{"d_model": 448, "n_experts": 80, "experts_per_token": 4, "d_shared_expert": 0, "activation": "squared_leaky_relu", "normalize_top_k": false, "balance_loss": 0.00141, "tie_embeddings": false, "optimizer": "soap_variant", "beta1": 0.95, "grad_clip": 1.0, "seq_len": 2048, "steps": 6492, "dataset": "wikipedia_en"}
Below are experts of layer 3 (counted from 0) of a mixture-of-experts language model. Rows are named router (the router's row for the expert), up (a neuron's input weights, with its number) and show model dimensions 384-447. Each number is 128 + 32 x the weight over its row's rms, rounded and kept within 0 to 255. Numbers have three digits each.
Before each expert's rows: "mostly gets" lists some tokens that are sent to it at least half of the time. This comes from a sample of Wikipedia text that the model never trained on.

# expert 33
mostly gets: " finish", " Ret", " finished", " won", " ranked", " finishing"
router:113120140116125142129181130119116064162168163142175132153120111158168177109146087147116149185093104155121094141188075147165097182164089171137131124103122129130128113109097120143119089136125171
up0:109131157114134150104117145106113179158160152120146174142112151150108156196122091159097079150132090211131179134124125118151140135096151156193137106129052126093137154187156119119162104146045135
up1:161128131136073166159114112143161115207090154115208108128128149077133155132137116086128131082122109139127129221110151114086150131111100157158102153127133128131092077039133126117156143063149153
up2:096136067143122151126157188132099144156136139115096097079089171142110132094167125114146122145161078093083120180153131161124120106129104103110140152128134097103075131151125132167128135084169151
up3:070145154143136136177097144181129150165110132124156166214114144099136124079125138100133194112145110131084138164155086163095100110177152130119143123086159141105104183170125160174193100116115083
up4:110129141130097165124158108151106097081077114161115114178072172097166160098065141141112155141097123190097121084083155149129119126125137172093118023124131105132062079122132138141157088129150142
up5:162126106118138112116178107155128047158159112082131127075156184162178148105171181086114110177104132154153148133081139147118108135114127185131135144103164078244108123094084088084080119140166139
up6:155074153128192068126140104156149075139162126130126131116083112113125097145147157118078160148159121151113101141157125123126121115192138115122148126145175120146084130138103150148064100127099169
up7:105138179114170079163149111123129105100147119131156101153131137131062092068129148157077159133077100098176134179128114155134100125135130073122131093102131114077077158161153099185103159101157130
up8:117162094149123131173100136109110110142157168123161202137125171122140109144154125152136182151151185091047162185121160197114067160123083069138113125075158195143118114147121059124160112105141101
up9:124147117212139188081148123108138108156065142103128137148116123128128116185112069118080103198072126129097108141097073121086102148109124153145098141156116108138156077107124141081139103140098176
up10:153120157110196107123139168112028102126116147096107133105204156141099123138087169166110098163070112166167072201137140093069142130175112107092121157096160144116129163115082126094059113108128082
up11:139145137129125071137140089111121101143145136064116110129113173100119135130175130130149073157183164125111087159148203121152059123153181094126071103106163169089173109130142112172086155107136151
up12:154149082103082136131108150122092132142147152144158100149188169138125138092153069140072147208116210088125081086071146118098144091141073133152120148133153138190095130148051100090166081132130141
up13:122151093155126142139078126116152123091121071166084120119083143125156132176087145113116116107088140062130122149093082103132140117155132146118095111123086108133075130153062148171131129099211115
up14:149047100150201113075116117081136146148076099156070150077164112148095110104172113151090138122098126089141103126122179154157157097135107103118103150087161222144185142094144057093147160118056161
up15:130129072147043133148110136120161139158183120132133120132095111162101173178132143155092092121167088133207109118150122149136144148158149115155145148124181098132123158179133163142087137149121150
up16:086057134123115151104113180152156140078118081130163139155153146089201103162130099169114118151167183154113181111100118086074106119129171140127167137070141087137143086110105140132127065145095182
up17:134114187130123160163155102106082129176079122083111107156105125215121117103141153149104102151136160087106148120156154108125131142132091188160180170104132116144118077111109146134133129170149153
up18:172110121200149127187119158126154100144119110106165059116112139135132100128112154123086127096151089162172142156123057099132039132133152132143120152120109160137136148092127086198134111160115184
up19:084149172166151133158160118106114126201135130110127128114131098130176134162105095126139101169061101122169078115103128112048194114043164153179102112164113121118113084126178125108094155128143165
up20:089119087192097194124127167161126090109099159100161128170111100096162146141131073140157067124113155129158167123112106139101074132136136141175176075128147130114213138101148121090114133063108178
up21:162081170118128135172115124164101118131100193125128130084075114105104064096195146093153129119097080087078110125131087090109152115149100163123173128126111094191143153111172164166164132132099175
up22:079141125124140084215129088150124143153150132123098121150144093134177115115090131158126165150130133112131128165165184073119116026139137116093108122108130111085148128151086069025178150089129117
up23:195118156116097162106072141116092128118104102101154108120094148105074116152126129105164120161128151161116093205143109149104123137106122126183147061173074072107138142129097148119110142146113141
up24:143136120132108108139123170122117108106152130082129150123025167162109159069110141090131120089160148183129104122164110125075128105155085157129093081139092097144114137110112156157116162114100168
up25:126146180115123106135124114103120122157167115149104147105092135123101089132149152118119143135171134074153108133110175153150116130057113158190097108144120106110163120179106087102114187109128143
up26:169111144085118123148147076121103160077141141154142155136091114176075158094166118143090164142095165074060114124125163112119124206121118142110105162202211129165166089153152158106112109225134144
up27:177107107101109096112093154094162134173082151173092098142148131070149095155191183163146200119117106136134101095048159130165096140112141160138158128070073158118084109133148153180135105143153159
up28:080122134169110127156131149145093104173115082148117150165147129108127084144128103136113096155113117115099146137133060034083102132137184071083054169111135134138089102141136147091109163069099070
up29:135142080125136103116096151143134076161102085099093168119067132102127126174172076104136132141156074116150175170084090172145109178156149176135096103140150120054157131153152137142141067173139123
up30:164175099128143167162211111109149106119099066146131142110201124110085147093179086133177105139131131153161093145138081153124099143093099106075152135128150194112097198124162154116120130199093104
up31:099136161072104125120179112178100119169141140183168131152135097195130111109182075096116085205136111119081175129120103142065119124207128070187133120133124172088182092099129113159109195126123083
up32:124173138164078111129092095103128121131129166152165157106144190095128132092156122137167137072101172185094154199167131094099163108144144182114123089076129110110101134165144103106147171116124141
up33:146160135141163188079053109130161123098165126147162104141144111107122128145162183150111086101115082142107132129098158167113112174139181183127111129047154120128162118116147149146093152192112139
up34:146143092173125143184162101137160169171169035082155122136106133185128153191097068121123145160112099110162138154144134137153125112153156158155157108120113150213145106135142150081111147146144134
up35:104101113085114110117132101169130142168154127061141097131151125154068025081121162179119167161085056107138124235149195136144114100127136113124130128122106165157139129102134109102106121161125113
up36:116097160105073191159052096076075128157155105172123106127152072154121132148119103091133177132107070123107118155115153152118152149110095186115117119153172104120139121154182075125157139139128115
up37:112086134147097112140100173074125119094079125157123124125122161151169168151109129124136138172125117082170167118146087083178088126092109085167121082209119215208155177154133123148169104125134108
up38:114133201120067093171127121129111148104100088209109118117108159104122132100123121141136079134161090134148138168107107111131082107113106118024069162100127170169082108122154123177058123096151114
up39:123099168130132159089140085034122147128140129174138140184166128099118140120164097138068160119130058140093123109117114161182147132131075155120204115123086157134089119133114152083110136099134129
up40:142157185110089071134128102210131159087136156103111143131057124121157127124124110167118095130165133095117120095140116112121146136138198097134082127154106131098180099172109117081107164084140101
up41:112109115103079148134138074123172130170141129133151095135102176119111158098090112089191125147093162154168066198110141105171154142145093140170115073181126117103087110075059101199132132175123143
up42:122089185054139146154079088103142130171122183122143113110153074170116089135157155138127129081098117148131137116197171086122182160191127190132064072123082141129112152131111109124099119148237067
up43:136087140143195190095194187136094116117146177154141211089124155184124093149141158111169105125103121113195154142075147155132118143090124105178157161179123134152155126086088131155100133175130146
up44:145138172175138120200127107098098146143137075146124116129103130052112128133124090095160151158140121095158111144103131146204148110138114082177113143114161164167132082160089146143126176119135138
up45:106146155102140103101180118155118112130092084188103164160111196151144181099094141137113071126133174123162158128096152162129037098153119134094146162120162123177079107124188137102121129096156158
up46:114103163124118115123108159126096122128150131079129136126214146080082141149114100212144124130094108114088124121081117145162096160149164187096150144110158157118115119170171131095082064111110125
up47:144166121186144136112135130114030188141116138125213183093084081126131150138077125162168114113097132112108116135115147106149064094130082139211139166118184107143107084180161145129111152153128119
up48:139151118190144124132114124105141149169129125150109087177112155160165154081153118087136122167115114106102125099203096131133130137129117140146090147120142041081126087096110150101075132124101105
up49:094097142125100211122107115140183136098090115078109113112126107119194154155140152155148108107076130118073116102120144122187072112118109161110113117085110114123130094103112130139104115180188130
up50:130106087108141123156094107099111125174107157165136130188095113151111122120093119062090121146116179073112124170215189070097140142108117180116122101142183168107145090131091175092117133149143155
up51:149098148064165127101127077109149112168137176080183114152160065105209146163123096140154116158133181139144142124076120144167160197117128141108185131163134163114099171134163126168129161135132110
up52:073110101125067118111112098056083124085129135096127115167147144168165132140125180140125176101089119104138109149053154061163091083104099128163103094145147137152159107134069141085148116076114124
up53:225163103151128169092148100071072112180079145148138141078099057134141117147139133066144142110082171167160129152075134130120135107142159120147077102112073113139093070125131125128111154127160112
up54:122090124134100105089111139073130119119134094104180035156107069159111168129158108086114074125128115122136177099103135103156139098136086132146133146091134139096109137136196098096164102110148132
up55:139120160159126094079088114135119160152123149144112134166144149166083095131189158148167095141105151094080117143137061175110115155124127123188169153169090060128121121154190136100175116087105132
up56:133113139123191088163142201149110131112122114119051127054061105097080161127150096096155188121152168128100110096179172131107129145171099176087061122131205079123112154122181134095146111180148117
up57:169117079106189143127138165101143186107110103128172114173158124176147098130116197087152179147104145086143088115169169198115172127108146103151069130138160121107160104120105172123177156157175168
up58:028131102082112142185149163095190110139059155175100135138112124081145157078121122161176134113075139114080157179149182150061191127098150121121073154100159177135126183119163117156071119114104112
up59:112117149143153171203188151102157101120169132133146101126163055169079109118100131144142076147170177129132102095126103137157093112151076120163134156114131158141137078180123109161157143100129183
up60:060135074106175099093153118141135129152158085167153192097124075116162155160097111080111137136129163146108121146150151123145039124102128109130179149159130157124098102092166182178115129108212133
up61:146100153099107163119135115148169183126183094181142116112172099127103080124164101089151152074176155158128159124128129119240103145163053084103082097104077139149205168119122126118097103097111153
up62:077161099105105152125162093085178132150085139090157177107146132155178135190130057094146129172114190065083153145118130169154116140116091099128123112114107135142132110109116193156129091124131147
up63:127094151096140146091086131180111108129095109122085183064111093145152190137082120117105095175161153175122174153135113111105097156099091147126114157130092151136136110163193152159158154130174152
up64:050194102124120120168110097143139104069133141138145109134097149133185143129133150138113132067101157107129150125102178195098085201102172164154091106130133104145084108129071119095147123146093092
up65:169115102136107162151194107117181129147130150144106126111130186089063155153135121085148099120099151105119121152158098109143170132152119094128182181116166100111135087139086120158120119098129163
up66:069103147069142100177097102148082064116151150153146155113104103147198149153166106105100102101112178091083156148071192180131161143127126159104150164192150108055145175112142069124146122136069133
up67:105100166103087144132144152096176136157059082173115136158126169171126163117154156092124152141143101095195163084127183137113054175124081136086112114105122100127139092126128129130139125134204133
up68:097173144194056073117099064152134118100061146096111115119105098119152134119158148159117116146099075131131126201168201123107132129130140168147126192136136120106150171067177037107144153129130163
up69:134133113102158149144157074128184120103185149119125163112109129139129060122113199138116164165087169123122110136130133124118133137144152149121154159130095107063075104111110150132109122081093196
up70:103157123116141129149124090096139184116121143123105131123132107120159093153099132101137167192109135149155177080161078137142130076095125113129143122117106065150099126143205132064217182118116173
up71:138148137128100163144123117104162157134182150149147156133128150114129138166152165160182137181135086130102151123140138149141108164112127122135156158135090104073158135098088124165164096129083131
up72:107081163196143070113089125176104123099162160146186145106102104114043145114089155088131062122126075115133139086157112143105145131123127108085102089102143146073118149109123132148113085122117156
up73:124126109133131153224113156091125127094140115093155119074140084091127155110180131154143093146057111109125121158109098123186149147125136113140177196112140146116141124075079110112083063157083121
up74:140172109076128163103067123095130119085097129105144100143140138137063166151150111136110141097116090166169132108097124148132095145139124143134103190114099107139052140149145144116097113146154144
up75:133127131072086056164124138058078115165159248120087148131080097103124121172115174147135161089173137151128106107089152157127146092130135118121122127135182133103125134141178138142170168171150116
up76:179118146112089147072146142146122181119152112156152129141163116189125131087125074096087071144160143114170155136146162152125143149143170162183142143147147112137110195119097130140090112126140131
up77:103130112104094108160131071140067150146103154152143160114170135140140100172133135134120074168098183156219108157107099154193073089029137204172076137121056108108156140118099137145121129112139124
up78:128138104146132141121122157184126112096115150104120178121173121127191122114133119154139111141138160133119131101181096102081113142104126137182156121086153099166146123107140188133171083176104152
up79:108175140157173118126107136157135113117116175109107132143203113136100122149111149174080067132126142110095171151158128105155136143129114155131153169161118175171120050089064147102173040153082138
up80:143117148108141076170209111084104149172084092095108145104144119147125143100166091183147062123167106114104106099126120105123194149106125085104130133118159118144125091119101122149111142107113095
up81:129111149090119094128095102122170164084134144150135112142168119113110103103129134124110118099090168134128125206133083175116162041058187139159171136077085159080091123118109155139089147147135089
up82:106138124099086106109094172080051142101151111108123154137163141122176091147107124092126121082114117166164152101136085126108110169087183115174111134112170124143101052108043153161111160074145055
up83:111133099118084137151139099078187207099116159161088133152167149139141143123158127145156127102117119153092095169151139071172186145192141165135123120164167102148136138133118120140144157127152120
up84:117114179146143131148075198109139148192164126099173168127086107153084173107111099106096107143133088174159149085128143132063163156094100105157071157101077177104116131108109156109187089114154149
up85:152125133115177114161142070139095113109090099120149091095121144119180142123116179103191086112168142077178163134116096094110119172131148187120115074162114122116119083143158093172101109094109154
up86:139107150119106113147124103148139127198119107167073118112120133135132139178157110088106146130138119145130128136168165145130119138101145107168089174122094087214126042053104178117148096112179068
up87:082143127099158211090174153132137143180116143116141111153183110124074162133124164118114148127135138098045095065111084111136102157074167107091131145164141124140093134149158159115124194190142153
up88:137076119117120089163129114173090185172132179151146066180117072157111196093072105160140125145165129053108066077128172150083164128096133133104124095122187143118112117105104186146087119112079161
up89:122136138077097071118097136132124069151163136124086092109160171085097149141146135175097131119155126139108096091126125102167074108122081104105124078134114142061143173144075058167112099104102137
up90:079051153141164161074151132151106146105155177120113128158141110114157120171114095140167159141106150096131154178207077137068145163132118150106099128119140125112159130083123147139120092140139106
up91:142127118140190141074198101105137137118153098117057118144099109080155129129110169101086097086122083165102122141126089124148184187164134126150067123175124120130126101127107105133128128128153191
up92:048128079123159130149168105220113134128174148119182084152112136147071177108130099168143134168126128141079148112111119088098144195180115142084129125117106100095068142125078106082092135187115113
up93:087156119137145129092185146094161167080094106050131135136093136056141174152042160084166148153125106107161159106153163138165124212078141117088140141100186075087186103143067160153111070161177140
up94:147161139158116128130175174103082203076125141158199166127106138111115167189131089132146160156168148083168111100134115158136146112149136167101102087142091175147145122142153133127151134062065112
up95:117102154181158163126131115094135085080141089155146084098036128117155127122103100135124128119169103216124131093136110129095122058083154139106083134109126172106136106109111075174186112113020099
up96:166112114156092102146200125111082041121169170185151154122109111204118124105130112133156119176066140149140143133147134087207113161117083101164153142148086066144101157049122131066072126165134141
up97:162132139109162084147135105099155085140088130157131168134163097111101166132168154139133097102187114086142174126137144162119192150093161142131102099164109141092098094146155174162131067140137170
up98:126157110110089099138140170155214091104116117136102135135133155159152175165190084135110143083122093105125126126165130150137132105117114086130118109127128090153185100054082094200138115198166132
up99:129098108103092095156062117097134169084121170135111163118122157075159141087207145189152151160183116128122100157090128148096135150148089164084143179112097126095125128128079103149117163090092128
up100:118189126087095124146151131139107103112133079131150102130123170164087150118106138107149162113121123134118134153129113117178097120136140144208121161138059144078099139158140072128117160134107096
up101:101088120156172156103132153139115101178079141157203171141122138112161172147116098158085196148155112082190099107071115144177102127155116163140162178129076091116103119168157151157089139134122098
up102:139128127076168171128212122099099111158135142105131159127141136065134113143159123164119135145153104108161113151128188136101132151127105110087129121073135138129050102107174123104165145154115172
up103:169174183122110153063133107177135127097171115124085174234162091108144100119069112155083183126074125117130171146153130099125108160130104108139121090090089168106148137157131082136119109182115119
up104:147195133087081099114168112126131121162155117134112144164113171152099096145121121133132205172097131060074169089117150144038150103117201149132109152074062123088133063125125122126096104128153158
up105:133146106113167132116129135050083143156169104149171205152091166151150090116129100081138121146070110152101163127068164107123152143140120114076160124149093128132091081072109069108107072131203185
up106:123148126064135187124130044144094132120169152112095152109120140122121079077138145078185151139119182138181107132168169120119092137142150107115106181117137151146136118101151209162109167116098111
up107:097193120064142137147147152096127135095143108169107062170066172135093108119152150087155089065072079148110110186101109110131134115172135145170174109095084102115124129109034117126127168186133127
up108:129076108089113117165102095173064111098113103139139162100102069146118128198120062127120071103095147113124091082130149112148109099162130126109164114163113091103151111168133100118106152118117125
up109:193145134091100148159149157150162119108141157059164159110144093151107134140089146116106156044132118161141102128131101118127154165142097117123113084130120091066172091167176076157168038112113126
up110:124194154113133163105156138053078160111156150129128131120092205099115134138138167098136144129078138101092158145137142186105178160131130118102025134071145144162083162097034117145127133134176112
up111:169073132126156110162152137026119121141141110112153155112117151165142078124134149140110084146117135129141068159101099146110151129165056131222094096056109143133142092114062099148097163142120086